From a checkpoint of a small mixture-of-experts model trained on Wikipedia.
Size: 10 layers, width 512, vocabulary 8192, 127M parameters.
Experts: 12 experts in each of 10 layers, 608 GeGLU neurons an expert, 2 picks a token, a softmax router.
Below are experts of layer 7 (counted from 0) of a mixture-of-experts language model. Rows are named router (the router's row for the expert), gate (a neuron's input weights, with its number), up (a neuron's input weights, with its number), down (a neuron's output weights, with its number) and show model dimensions 192-255. Each number is 128 + 24 x the weight over its row's rms, rounded and kept within 0 to 255.
After each expert's rows: "comes before" lists some tokens at least twice as common just after its tokens as in all text; "mostly gets" lists some tokens that are sent to it at least half of the time. This comes from a sample of Wikipedia text that the model never trained on. Tokens count by the router's weight.

# expert 10
router [130 159 173 167  71 104 148 107 114 149 130 120  97 169 104 111 168 142 134 130 122 131 182  98 115 143 114 176 112 102 138 106 155 126 133 107 132  89 125 104 165 122 135 135 153 123 123 130 134 137 175 134 132 159 106 106 138 116  96  93 147 106 124 138]
gate32 [125 126 176 172 123 131 120  83 126 100 124 103 133 123 132  89 126 162 119 144 120 140 139 178 135 109 149 132 164 124 143 100 151 131 128 127 123 125 115 100 118 136 149 104 133 109 112 108 132 139 120 154 142 150 113 121 129 152 174 138 147  68  94 121]
up32 [116 107 119 109 107 141 130 143  87 165 124 117  89 124 139 132 141 121 119 170 125 131 133  80 115 139 138  83 116 116  83 120 125 119 153 123 131 133 140 168 123 154 121 138 136 134 122 117  99  98 124  71 106  91 158 152 160 153  91 137 164 170 127 161]
down32 [151 126  90 134 128 129 110  86  73  86 128 153 117 127 138 140 143 101 139 146  77 103 119 147 155  83 131 121 121 103  99 123 144 159 142  86 160 151 131 170 135 167  99 159 149 117 110  88 114 159 115 145 132 144 130 158 135 179 160 108  91 126 104 102]
gate33 [140 125 107 110 153 104 101 114 114 102 160 158 127  91 147 141 116 126 118 168  85 119 142 137 129 116 129  77 138 135  92 120 122 144 145 133 103 123 134 190 101 117 140 142 133 108 152 131 149 131 105 121 133  93 173 122 128 151 152 123 156 113 150 119]
up33 [149 109 101 122 131 107 165 107 136 159 114 132  98 141 127 132 136 158 140 101 159 126 169 133 156 121 100 137 166 103 104 145 163 165 128 178 134 166  68 171 139 101 135 148 108  98 146 142 106 101 133 101 112 119 109  93 139 120 120 171 139 151  92 131]
down33 [117  88 115 144 126  61 164 112  81 145 128 118 138 128 135 104 113 136 159 161 143  63  99 108 100  85 136 167 159 132 137 128  97 150 125 118 118  94  87 129 136 115 107  96 119 137 148  96 138 118 122 169 157  93 122 150 105 138  76 133 118 117 120 121]
gate34 [115 144 121 155 137 131 100 134 113  92 148  75  95 103 129 114 103 135 146 162 158 119  99 117 118 162  74 121 111  97 143 149 153  84 136  95 159 137 110 145 129 131 124  55 120 106 125  98 134 116 141 117 104 121 143 141 150 147 112 152 156  73 109  88]
up34 [150  78 134  91 139 125 102  99 142 108 117 113  82 156 139 187 172 142 138  81 131  71 143  99 142 157 128 192 137  96  71 113  99 158 104 130 117  84 134 124  79 113 100 130 141 149 124 142 169 145 175  96 159 111 128 134 134 103 180 132 134 168 109 142]
down34 [127 148 116 105  85 170  88 119 110 145 122 132 139 108 119  94 137 102 144  84 154  87 170 105 115 165  95 120 122 134 129 133  88 119 124 140 180  92 126 115 141 114 158 145 126 149 105  96 107 133  91 142 107  73 148 138 151  58 109 129 134 119 114 153]
gate35 [139 202 159 118 139 118 136 161 100  96 117 116 119 144 149 118 110 160 175 153 160  96 157  99  85 125 117 158 169 104 147 137 133 135  88  91 152  92 115 140 133 142 157 114 126 128 142 114 149 151 149 167 121 109 159 161 103 108 113 128 114 190 120 113]
up35 [137 113 136 128 103 125  96  95 158 124 109  93  80 156 120 142  85 128 111 134 120 119  78 167 134 123 118 125 151 127 108 138 107 135  80 150 172  97  95 157 123 167  77 150  81 130 145  92 145 130 113 130 116 121 141  99 110  58 156  97 137 119 121 112]
down35 [ 64 154 137 112 113 106  69 126 174 123 138 146 130 136 134  83 106 156  89 163 137  92 188 142 130  54 151 137 129 100 114 111  88 137 102  84 140 122  84 160 120 138 134 127 132 143 113 143 100 141 117 128 131 153  83 136 106 114 115 125 144 121  96 117]
gate36 [ 81 132  91 129 161 111 122 160  96 157 111  95 149 151 106 127 132  98 134 143 150 102 156 140 165 117 128 135 128 152 148  68 139 156 127 106 198  68 112 121 105 146 166  89 120 134  87 138 145  94 159 147 150 128 114 102 167 169 120 148 142 138 156 153]
up36 [153 107 197 142  90 103 141 101 149  81 146 137 117 124 133  98 105 170 123  92 139 127 118  65 134 124 119 100 154 127 165 185 161 119 102 122 115 119 140  99 114 122  81 100 140 150 146 111 115 136 158 112 167 143 111 161 127 153 125 121 153 137 116 119]
down36 [ 86 145 125 133 107 166 107 141 122 157 127 137  99 137 121 155  94 138 148 125 133 129 118 109 130 105 124 140 143 132 125 183 131 138 108 103 111 128 108 147 122 130 106 165 143 155 107 139 134 112 136 137 113 135 103 141 112 141 115 166 119 154 120 124]
comes before: "-", "|", " to", "ed", "ing", "="
mostly gets: "\n", "ed", "v", " out", " V", " known"

# expert 6
router [100 119 119 136 105 110 100 139 127 153  98 177 148 130 138 147 153 133 155 163 134 132  84 111 126 136 129 166 151 120 137 164 173 117  97  77 171 125 121 149  89 103 124 108 131 175 149 104 108 107  90 119 135 144  92 129 165 169 161  95 144 140 158 175]
gate32 [133 134 146 115 120 115 120 160  92  98 141 192 117 115 133 124 110 112  80 126 140 164 134 106 139  88 113  99 126 133  58 110 140 176 113 140 125 102 138 137 150 139 155 118 113 159 119 160 123 100 130 154 149 150 136 108  83 145 149 140 141 126 111 105]
up32 [111 138 118 141 141 135 117 135 135 115 128 167  82 121 110 131 162  96 119 130 110 108 122 145 171 122 125  92 137 113  84 107 137 152 114 145 125 170  82 126 161  96 113 140  99 169 128 153 109  96 135 113 139 169 143 113  98 145 160 161 178 130 148 127]
down32 [180 142 129  88 103 153 155  86 111 152  83  79 129 146 105  89  79 157 124 118 135 111 104 133 129 126 140 135 137 123  95 112 122  66 111 150 121 138 127 153 132 103  95 129 127 148 118 145 118  97 118 153 136 121 118 150 101 127 128 134 128 148 121 111]
gate33 [103 120 127 129 147 138 149 143 135 116  96 124 105 134 151 133 154 127 129 127 157 131 132 121  87  99 145 136 151 115 131 140 121  79 104 104 153  87 161 126  48 138 109  89 136 108 139  96 149 149  82 135 138 158 155 101  82 157  93 137 152 117 190 122]
up33 [142 113 149 158 158 108 142 121 119 112 141 133 112 120 134 132 112 143 146  99 101  97  80  90  80 167 145 121  93 106 135 149 124 122 126 116 119 126  99 123 176 120 142 156 176 129  90 123 142 125 152 127 146 107 130 114 168 105 188 130 108 145 128 129]
down33 [136 141 114 112 107 117 112 156  98 140 110 157 155 124 115 131 110 167 119  99 160 149 110 142 166 118 118 110 143  96 120 130 142 136 136 134 106 119 124 146 115 134 115 108  91 122 122 109 142 144 110 128 135 120 104 128 114 114 109  98 137 146 138 164]
gate34 [146 119  91 158 124  67 116 100 105 102 143  74 158 106 169 142  90 133 117 125 127 122 164 129 180  69 170 137 135 124 135  73  85 127 126 133  69 157 171 116 100 129 139 152 103 127 116 117 155 131 153 139 101 128 156 126 145 120 158 150 119 104 116 108]
up34 [160 140 143 123 124 131 135 135 148 114  86 157 114 124 146 144 155 115  85 122  93 130 109 117 139 131 143 130 134  87 143 127 112  93 121 142 147 107 133 108  89 122 126 116 139 137 148 121 133 134 138  78  96 128 107 124 145 176  93 121 120 118 103 147]
down34 [156  81 152 116 161 108  90 115 144 108  59 141 146 109 100 135 137 108 106 175 152 115  98  92 136 130  69 125 180 136 117 170 135 105 129 122 141 140 108 113 166  99  90 120 153 124 128 153 104  81 105 148 167 135 142 132 144 158  99 166  85 111 125 124]
gate35 [111 128 134 143  85 162 138 132 132 127 108 107  72 180 126 157 129 130 153 125 138 159  92 163  92 123 112 110 132  94 149 153 182 134 146 145  96  94 105  96 138 135 150  90 161 145 165 144 105 155 128  73 147 147 131 150 128 180 134 101 115 168 126 124]
up35 [120 131 123 108 108 113  97 117 142  98 121 160 122 104 137 123  80 122  92 119  99 138 145 105 124 165 139  93 127 120 125 116 101 148 140 162 112 115 143 107  75  98 123 169  63 116 111 120 142 107 151 155 146 123 139 131 155 107 139 105 133 156 123 146]
down35 [144 119 152 101 119 147 101 145 110 111 138 133 171 104 126 144  89 129 123  87 166 113 180 122  98 118 102 105 133 153 136 152 117 155 129 148 145 126 153 102 143 101 144 100 126 112 120 126 126  90 128  89 115 183 146 122 123 168  91 145  81 193  73 137]
gate36 [131 137 126 137  98 178 111  79 123 154 144 159 110 188 134 121 134 145 123 142 145 121 107 132 159  99 155 132 151 137 150 127 116 131 184 121 121 148 109 103 130 106 123 141 145  87 116 121 112  80 129 120 117 159 154 155 164 153 162 102  79 153 165 119]
up36 [ 87  92 162  79 136 109  84 150 165 124 160 157 128 119 136 146 126 131 104 131 118 115 119  98 132 175 123 126 147 115 153 170 127 123 127 125 171 105 152 145 126 143  84  98 132 174  97 130 125  82 144 154 151 111 127 132 170 122 164 128  93  97 154 104]
down36 [132 158 142 137 146 133 124  77 137 143 134 136 114 170 119  81  99 125 111 111 121 144 136 147 147 116 114 100 157 158 146 116  66 177 166 104 139  98 149 169 121 120  86 166 128 140 165 137 119 119 138 114 120  90 137 152 158 122 107 117 147  85 138 153]
comes before: ",", ".", " of", " and", " (", " in"
mostly gets: "on", "ation", "ion", "is", "z", "ia"

# expert 2
router [ 94 164  97 134 105 178 140 127 130 112 161 113 155 133 167 123 108 136 127 144 135 120 184  89  99 129 105 104 166 100 131 149 144 159 133 109 147 116 124 131 154 106 128 150 117  96 129 158 102 155 131 129  79 169 108  98 130 128 124 153 102 120 143 105]
gate32 [ 92 117 102 132 140 156 139 147 116 136 149 124  92 140 135 140 119 115 176 128 142 125 144 152 105 120 106 143 100 142 167 165 135  87 174 135 148 103 119 133 121 174 116 105 144 101 131  73 140 106 119 132 137  92 137 147 181 152 150  94 124 142 143 116]
up32 [119 110 106  92 118 133  83 112 115 149 126 115 149 100 122 134 144 152 157 156 152 119 158  96 132  94 139 109 125 119  95 104 119  94 143  73 140 130 149 135 124 143 142 132 100 146  81 165 147 143 123 166 132 139 112 104 175 168  94 111 157 141 110 158]
down32 [144 111 120 117 111 155 153 107 102 112 125 125 110 133 135 135 139  98 158 134 114 150 164 109 147 184 125 152 108 132 129 133 107 130  80 113 110  58  70 119 114  85  90 171  80 138  92 150 111 110 125 139 130 149 168 149 123 121 151  96 101 136  99 119]
gate33 [133 134 123  88 128 123 121 116 147 138 102  88  96  99 158 134 114 187 126 139 114 125 120 149 126 159 130  91 113 133 143 135 141 102 165 103 127 103 128 158 151 153 118 157 154  96 125 120 121 120 100 111 149 136 120 115 139 108 160 110  90 137 146 150]
up33 [128 118 100 131 145 114 118 125 134 102 149 168 112 147 120 154 166 160  24  87 107 109 159 116 153 179 130 126  99 134 108 128  91 139 142 137 125 120 107 124  88 112  60  64 103 120 109 141 118 144 109 145 112 153 115 119 125 181 124  94 177 157  90 117]
down33 [146 114 111 104 111  69 161 128 161 119 154 169 140  95 126 204 140 107 128 117 128 114 146 111 145 164 155 105 127 127 104 126 122 165 100 144 147  99 159  83 104 129  98 126 130 103 117 131 127 143 140 102 142 124 105 113 148 114 148 105 141 137 111 139]
gate34 [175 106 184 151 127 118  99 133 162 127 118 127 124 156 124  93 125 110 132 131 130 171 154 148 120  86  97 116 158 133 141 100 111 178 188 179  91 156 121 131 121 157 105 119  89 133 154 169 121  96 108 104 144 112 115  89 127 162 100 172 144 132 115  77]
up34 [123 130 124 163 104 129 138 131 109 121  97 142 123 141 166 131  90 144 134 132  83 145 128 111 129 130 138 147 113 122  98 134 146 165 147 139 151 125 111  95  97 137 140 136 157 146 107  77 155 119 142 164  93 123 114 169  94 172 102  99  99 160 129 145]
down34 [137 144  78 127 106 105 113 141 116  88 130 165 152 150 137 145  99 140 105 145 146 158 108 129 128 139 119 159 140 153 134 120  89 130 113 142 141 111 124 112 171 135 110 124 136  83 118 125 127 117 111 150 109 140 148  83  94 142 156 149 118 131  62 134]
gate35 [127 143 139 133 100 160  92 176 142 142 133 120 130 153 164 118 145 158 134 155 104 129 142 118 196 116 133 115 117 147  78 166 192 149 143 137 181 188 122 153  90 153 132 146 139 146 130 123 144 119 151 113 158 123 145 110 108 149 141 116 168 127 154  84]
up35 [169 125 106  87  89 104 137 173 110 145 137 116 140 111 183 115 141 106 149  86 149 111 131 124 150 152 141 167 141 124 164 107 127 131 127  83 146 132 162 160 100 129 139 169  82 147 113 165 123 130  88 125 129 141 113 102 155 137 101 139  84 159 154 176]
down35 [156 163 132 179 114 106 160  88 109 171 100 116  94 140 110 143 149 145 118 107 156 153 129 160 115 137 146 115 113 128 139 115 132 105  86 101 156 132 186 157 120 141 168  94  84 113 126 116 131 147 133 126 171 125 178 180 142 162 143 124  97 105 127 112]
gate36 [132 129  72 109 160 121 126 108 117 154 105 185 160 140 108  91 140  77 169 134 105 144 157 163 129 131 149 137 129 110  80  89 107 115 104  99 134 115 111 127 146 129 157 155 116  82 103 126  90 119 148 109 124 147 158 162 173 141 154 149 113 114 105 114]
up36 [184 173 112 100 149 112 103  93 107 127 120 120 154 132  67  86 152 133 117 161 163 176 133 136 100 145 142 164  98  99  86 130 131 132 113 153 124 118 130 154 106 138 128 150 123 157 115 114  80 127 167 131 143 153  95 173 170 136 102 125 131 152  99 143]
down36 [ 99 129 111 166 144 158 138 141 151  85 111 126 125 164 137 122 109 142 104 125 146 108 148 127 134 131 134  88  66 132 115 152  92 114 149 144 121 110 131 131 118  78 105  93 103 110 141 151 105 118 124 185 121 165 134 165 126 150 173 153 133 106 125 108]
comes before: "=", "-", " a", " been", " an", " well"
mostly gets: " and", " =", " also", " not", " or", " has"

# expert 11
router [101 124 151 121 164 125 129 130 144 128 143  75 100 123 154 131 122  96 137 116 143 117 150  86 139 119 110 149  89 122 143 101 142 123 144 134 149 127  97 155 138 111 102 159 144 124  93 158 121 114 150 102 117  93 147 141  78 134  97 162 153 117 133 126]
gate32 [147 106 104 143 151  90 140 133 109 119 140 104 148 123 106 134 116 102 145 140 108 117 152 125 119 108 157 160 111  84 153  65 137 129 117 108 128 118 158 128 132 122 150 133 120 134 143 102  75 100  89 104 143 116 116  86 114 161 120 148 128 135 133 140]
up32 [122 133 175 141 124 141 166  97 156 104 106  78 124 115 135 125 135 181  98 110 136 135 172 103 131 104 151 134 138 120 154 114 130 136 122 133 120 127 132 167 168 169 145 158 138 124 140 184 101 139  73 150 158 141 114 105 146 146  91 138 146 138 125  90]
down32 [150 131 161  88 109 127 160 156 143 125 114 136 115 130 117 134 196 149 140 138 128 103 147 168  99 156 159 138 106 115 135 158 133 117 159 123  87  91 130 121 155 146 128 110  88 114 133 165 115 113 114 150 152  92  84  99 140 145 117 128 128 130 123 115]
gate33 [159 131 137 147 124  99 113 136 169 129 137 180 155  94 152 157 128 131 116 117 128  96 140 124 140 116 146 138  97 182 101 140 145 113 150 160 139 115 122  99 162 128 101 149 131 154 184 113 112 120 128 116 180 135 150 106 133 163 131 144 170 118 109 136]
up33 [110 116 119 145 118 113 134 111  77 120 165  98 101 166 125 120 153 107 153 166 122 164  98 107 103 148 118 113 109  78 132  80 149 178 158  84 142 137 143 138 109 115 128  94  70 140 123 159 156 125 120 113  84 110  76 140 113 118 117 137 113 100 145 141]
down33 [152 140  71 175  75 170 120 153 123 109 142 155 151 125 119  69 141 139 121 145 104 132 124 100 181 113 152 119 126 142 151 104 125 134 174 128 150  83 109 160  70 133 127 163 154 158 122 132 122 136 153 171  97 130 150 172 126 114 142 134  76 128 114 132]
gate34 [126 181 119 138 142 131 109 106 177 123 140 131 114  81 163 117 135 110 174 147  91 121  97 133 147 103 161 192  96 107 113 158 196 160 109 158 140 165 154 109 141 111 129 157  90 137 134 129 141 145 142  99 117 112 142 142 158 136 110 134 116 116 129 115]
up34 [147 156 117 119 127 162 122 121 139 128 135  89 165 154 120 177 106 136 166 154 105 135 138 152 132 125 159 128 109 129 117 108 135 140 150 144 104 132 142  93 170 132  80 169 129 114 133 176 145 149 126 182  86  78 125 141 142 160 113 147 170 111 133  92]
down34 [ 53 122 122 175 150 109 165 134  98 156 149 126 127 108 119  90 119 151 115  90 139 121 160 146 135 131 148 140 147 170 139  97 107 118 120 151 108  93  97 148 136  95 160  81 126 110 107 182 167 114 153 130 126 120  81 113  91 167 110 141 140 130 150 159]
gate35 [132  88 171  97 149 147 160 159 145 137 121 125 137  85 136 105 122 164 143 132 128 162 159 122  95 112 168 163  89 146 115 150 102 112 105 129 152 124  89 143 130 146 125 109 127 144 144 158 139 113  98 125 101 106 141 132 137 102 118 160 100 171 132 129]
up35 [108 180  99 110 124  96 152 127 109 140 126 129 141 155 112 116 146 120 150  76 137 121 113 164 129 153 116 125 132 156 139 151 184 136 178 122 147 101 140 120 119 135 159 135 152 141  94 107 119 208 160 139 140 138 121 151 167 146 121 151 110  95 152 180]
down35 [ 93  86 118 143 130 123 123 136 120 140 129 112 166 154 104  84 156 147 129  93 133 107 127 103 132 134 114 121 106 118 153 156 130  90 141  89 151 111 122 133  97 122 144 125  74  85 123 152 151 152 137  89 113  95 127 151 123 143 111 125  82 155 125 149]
gate36 [ 98 105 124  97  77 100  99 133 163 140 175  98 134 119 106 153 158 121 104 105 146 118 143 151 101 119 136 133 153 138 122 155 123  96  94 109 120 123 115 172  92 123 176  94 140 120 135 109 102 168 151 114 124 124 139  81 180 135 142 123 161 145 156 140]
up36 [141  92 174 143 132  78 161 132 143 107  97 149 126 137 110  91 110 141 118 116 148 109  67 134 133 185 110 130 134  92 130 133 168 119 144 138 143 105 121 158 123 173 164 121 155 134 122 161 102 122 158 122  88 132 118 118 148 177 115 128 160 105 110 154]
down36 [ 98 184 149 139 119 134 133 144 128 148 105 105 137 135  59 194 151 136 150 108 139 124 180 113 126 134 154 122 141  84 145 128 148 118 193 117 156 135 128 119  97 180 137 127 101  89 107 120 126 115 140  84 151 119 120 154  96 128 125 115 174 107  94 134]
comes before: " the", " a", " by", " his", "n", "e"
mostly gets: " in", " for", " from", "ma", "ha", "ci"

# expert 5
router [119 119 105 113 124 132 130 131 116 170 101 144 132  90 139 127 150 161  88  99 168 154 129 160 165 114 127 123 124 135 145  93  84 122 120 119 150 131 139 122 104 150 148 169  99 155 151 139  88 113 115  98 113 117 134 155  94 186 112 111 156 157 125  96]
gate32 [139 155 118 135 116 111 145 164 108 133 150 122 106 120 146 143 101 139 131  82 111 170 139 146 170 135 130 131 140 148  78 126 119 139 136 130 116 131 133 122 155  96 106 118 170 148  98 128 166 136 151  91 111 130 145 132 121  85 114  89 116 130 107  98]
up32 [104 115  87 143 143 109 153 110 156 116 105 108 164 134 109 133 111 130 108  93  77 144 194 122 146 135 117 126 154 128 152 103 161 150 153 117 117 116  79 137 130 176 176 143 118  97 154  96 150 111 149 132  93 118 108 105 115 108 118 121 139 121 163  98]
down32 [154 159 147 124 111 106 124 105  68 134 177 120 132 144 144 113 148 103 140 190  78 112  88 113 148 112 168 132 147  91 118 144 138 129 126 142  83  73 116 118 143 113 170  67 178 137 124 115 142 138 126 117 150 103 134 137 120 170 165 147 128 102 156 101]
gate33 [107 117 137 123  96 105 117 127 126 129 116 101 117 156 113 149  98 162 156 119 155 125 104 147 159 112 147 130 119 132 135 138 190 123 131 140 132 159 115 119 114 131 156 153 128 134 126 147 105 111 110 122 104 105 153  86 121 163 115 114  88  93 122 115]
up33 [148 120 126 154 152 139 156 135 119 146 153 136 105  84 108 121 135 119 103 143 119 154 126  86  77 158 104 103 120 103 145 149 105 143 152 131 128 102 132 143 163  90 125 125 166 136 129 120 160 152 128 126 123 139 104 141 154 109 163 131 159 153 150 146]
down33 [133 186 151  93  99 137 129 104 105 130  79 126  99 105 134  81 119 134  99 128 125 148 161  94 136 119 142 132 167 140  96 133  85 130 139 123 124  63 138 144 103 164 122 169 134 164 148 140 137 134 129 148 138 134 115 116 163 143  95 225 125  94 115 125]
gate34 [128 109  84 150 118 128 110 102  70 116 129 131 137 165 122 145 139  88  93 116 165 158 119 144  88 129 126 112 145 102 186 141 125 153 107 121 125 149 159 131 107 118 105  90  90 125 112 154 133 104 140 132 155 130 153 120 138 125 151  93 131 133 158 137]
up34 [132 143 154 134 118 150 162  88  68 127 127 172  79 109 120  97  96 138 126 133 108 117 145 124  86 198 127 170 131 152 139 136 152 127 141  84  85 181 113 133  93  97 118 135 134  99 127 146 130 131 133 143 129  96 151 134 129 117 124 136 136 153 142 115]
down34 [128  91 115 135  75 149  84 154 138 135 115  88 145 144  97 167  92 149 145 154 139 145 112 139 133 124 112 114 117 119  84 164  98 112 170 154 181 114 134 114 105 145 104 110 138 111 114 127 159 127 135 130 136 119 135 131  96 182 125 114  83 160  99 154]
gate35 [130 143 128 146 174 127 130 123 152 152 139 128 147 176 163 138 142 136 110 135 110 114  98 117 123 189  99 155 125  88 152 152 151 121  90 132 104  81 136 142 165 113 126 139 151 136  96 186 120 125  67  96 112 101 119 137 162 136 156  72 137 116 145 146]
up35 [137 135 112 119 121 159 104 125 129 147 117 143 126 133 123 113 133 132 111 130 105 136 153 106 144 135 115 115 157 144  99 153 166 101 132 135 148 142 118 123 149 104 119 112 136 100  88 113 109 105 149 113 103 122 104 121 126  97 122 157 107 122 172 141]
down35 [112 160 131 143 120 105 104 120 128  96 120 106 128 132 103 148 157 171 103 163 104 170  96 115 142 147  82 139 191  86 139  94 151 163 121 142 139 100 143 111 134 118 118 116 141 118 124 138 107 124 166 118 106 154 127 108  86 146 147  84 119 141 122 132]
gate36 [133 169  81 138 127 123 108 114 137 160 114 110 111 114 153 114 137 124 150 143 141 107 103 132 147 131 127 100 171 134  92  99  91 181 139 105 109 102 154 126 128 150 111 153 117 160 113 166  84 118 156 109  75 141 163 106 125 138 114  97 150 183 113 140]
up36 [152 168  83 116 139 171 133 100 127 125 127 112 125 119 103 135 127 174 138 120 162 183 109 135 100 152 123 130 165 135 125 120 142 144 126  81 115 143 140 150  95 163 133 122 144 124 159 159 127 111 115 137 180 155 128 115 125 147 113 137 168 135 128 121]
down36 [115 124 128 149  65 166 152 149 121  84  89 109 113 170 121  75 116 134  93 127 110 100 135 122 127 135  96 168 152 135 134 152 109 137 106 153 126  64 168  89 137 102 115 111 147 125 125 124 151 145 165 124  91 125 117 137 170 125 116 142 151 149 120 145]
comes before: "s", " |", " of", ";", " for", "C"
mostly gets: "%", " was", " St", " team", " were", " per"

# expert 3
router [132 126 148 104 191 144 107  84 139 144 144 157 155 168 144 136 123 115 146 171 133 163 127 165 132 131 122 137  96 166 128 109 133 123 137 172 140 200 145 106 128 158 120  93 120 131 102 146  94 136 120 155 156 186 128 123 106 118 122 127 123 155 157 153]
gate32 [164 137  98 152 147 152 140  58 140 112 127 139  94 131 122 118 101 116 112 122 140 138 103 160 108 132 108 151 133 126 126 131 127 145 112 122 152 108  58 137  94 127 130 164 185 136 138  92 104  78  94 148  92 148 123 120  96 154 120 121 119 103 102 133]
up32 [ 78 109 141 107 152 150  77  97 118 154 123  86 146 132 110  93 150 128 126 104 153 133  94 119 130 156 119 104 131 173 137 135 125 142 153 140 102 130 119 151  97  91 147 130 142 101 125 128 133 134 114 130 112 114 128  93  91 144 109 135 184 137 142 113]
down32 [160 109 179  75 120 102 132 154 101 100 113 131 122 141 146 119 143 141 150  99 130 174 144  99 117 167 101 111 180 105  91 160  76 148 114 143 116 142 124 108 116 137 109 162 135 131 107 141 128 143 119 124 120 148 115 145 117 108 180 127 148 155 142 177]
gate33 [135 124 127 143 131 101  93 139 126 125 152 108 121 140 150 145  72 111 148 130 167 144 119 124 119  98 120 143 102  91 125 141 134 138 126 133  98 157 117 109 125 141 147 157  99 132 103 186 151 123 122 175 164 117 160  96  98 160 146 113 118 101 127 122]
up33 [183 153 155 113 120 153 126 122 122 139 110 122 109 110 139  98 115 164 129 110 142 139 109 141 105 137 149 104 114 156 174  70 132 135 130 124 126 128 116 142 144 154  67 138  97 102 115 114 109 150 145 114 106 129  92 152 123 128  87 105 151 218 162 145]
down33 [153 133 128 130 104 102 126 114 168 114 122 134 146 171 162 124 177 145 151 129 138 125 166 110 125 193  99 132 138 129 164 145 102 103 139 150 102 162 131 148 122 164  91 143 110 133 106 116 107 129 165 115 163 102 148 176 155 142  99 140 144 124 137 158]
gate34 [127  78  94 149 122  93 136 102 117  89  85 160 139 158 128 111 143 129 128 116 141 180 190 120 137 137  97 128 129 120 110 143 106 102 156 147  98  96  76 138  93 135 147 121 113 126  98 186 156 149 128 150  72 111 147 129 159 139 123 141 105 111 120 151]
up34 [142 174 171  91 157 162 143 159 170 130 146 117 132 147 126 123 106 134 137 155  99  76 111 144 154  96 136 139 139 138 184 123 146 129 142 127  93 101 162 157 131 125 155  94 100 136 116 107  91 112 163 127 157 142 145 114 104 156  83 131 117 151 157 103]
down34 [152 107 139 139  84 140 142 138 106  89 118  99 138 146 125  87 115 153 155 148 125 132 125 164 128  89 172 107 160 127 125 128 150 113  90 195 149 150 126 133 132 136 157 158 146 111 129 117 146 182 123  87 118 133 137 125 115 127 102 102 130 128 146 103]
gate35 [135 121 148 113 131 110 147 123 136 144 141 123 125 145 115 122 109 139 112 183 166 174 153  94 150 139  95 145  97 158 129  93 112 107 114 137 129 150 153 129 136  95 118 107 145 137 116  97 160  96 139  95 123 136 136 120 163 119 144 144  77 117 123 125]
up35 [106 141 113 116 150 138  98 110 113 115 107 103 119 139 145  93 140  67 145 150 163 136  87 138 111 136 141 156 111 134  90 148 121 105 109 126 153  86 127 161 118 140 108 154 119 135 120 117 112 147  68 104 132 175  74 157 115 142 147 148 140 149 129  57]
down35 [137 115 136 152 106 124 125  97 138  98  93 148 128 131 153 150 156 107  97 126 169 102 116 100 110 126  70 123 127 128 139 110 155 104 118 145 176 155  97 163  98 120 120  91 147 150 110 114 150 134 139 136 171 144 128 148 135 109 142 150 118 137  93  98]
gate36 [130 148 101  95 161 110 111 128 124 113  95 122 126 164 125 138 201  91  99  92  82 105  79 149 126 144 161 112 129 134 136 127 118 150 161 139 137 136  92  97 110 101 134 116 138 166 130 138 104 100 185 101  76 120 122 142 146  92 145 102 136  71 166 135]
up36 [146 136 138  98  96 133 145 118 141  74 112 162 126 149 118 133 181 102 153 147  92  60  84 114 148 158 192 114 165 148  91 122 106 146 118 120 152 159 141 132 111 107 114  82 129 103 100 116 112  99 143 105 108  92  86 153 109 110 105 124 149 146 151 158]
down36 [122 120 140 152 135 124 136 121 120 139 126  93 110  95  88 121 112 186 163 121 128 109 139 120 133 134 130 125  91 123 124 145 132 158 103 137 124 107 127 132 112 133 134  98  85 107 188 117 126 124 125 134 173  97 200 145 101 169 134 159 150 126 140 144]
comes before: "\n\n", "\n", " The", " He", " In", " It"
mostly gets: " (", ".", " but", "′", "}", "mi"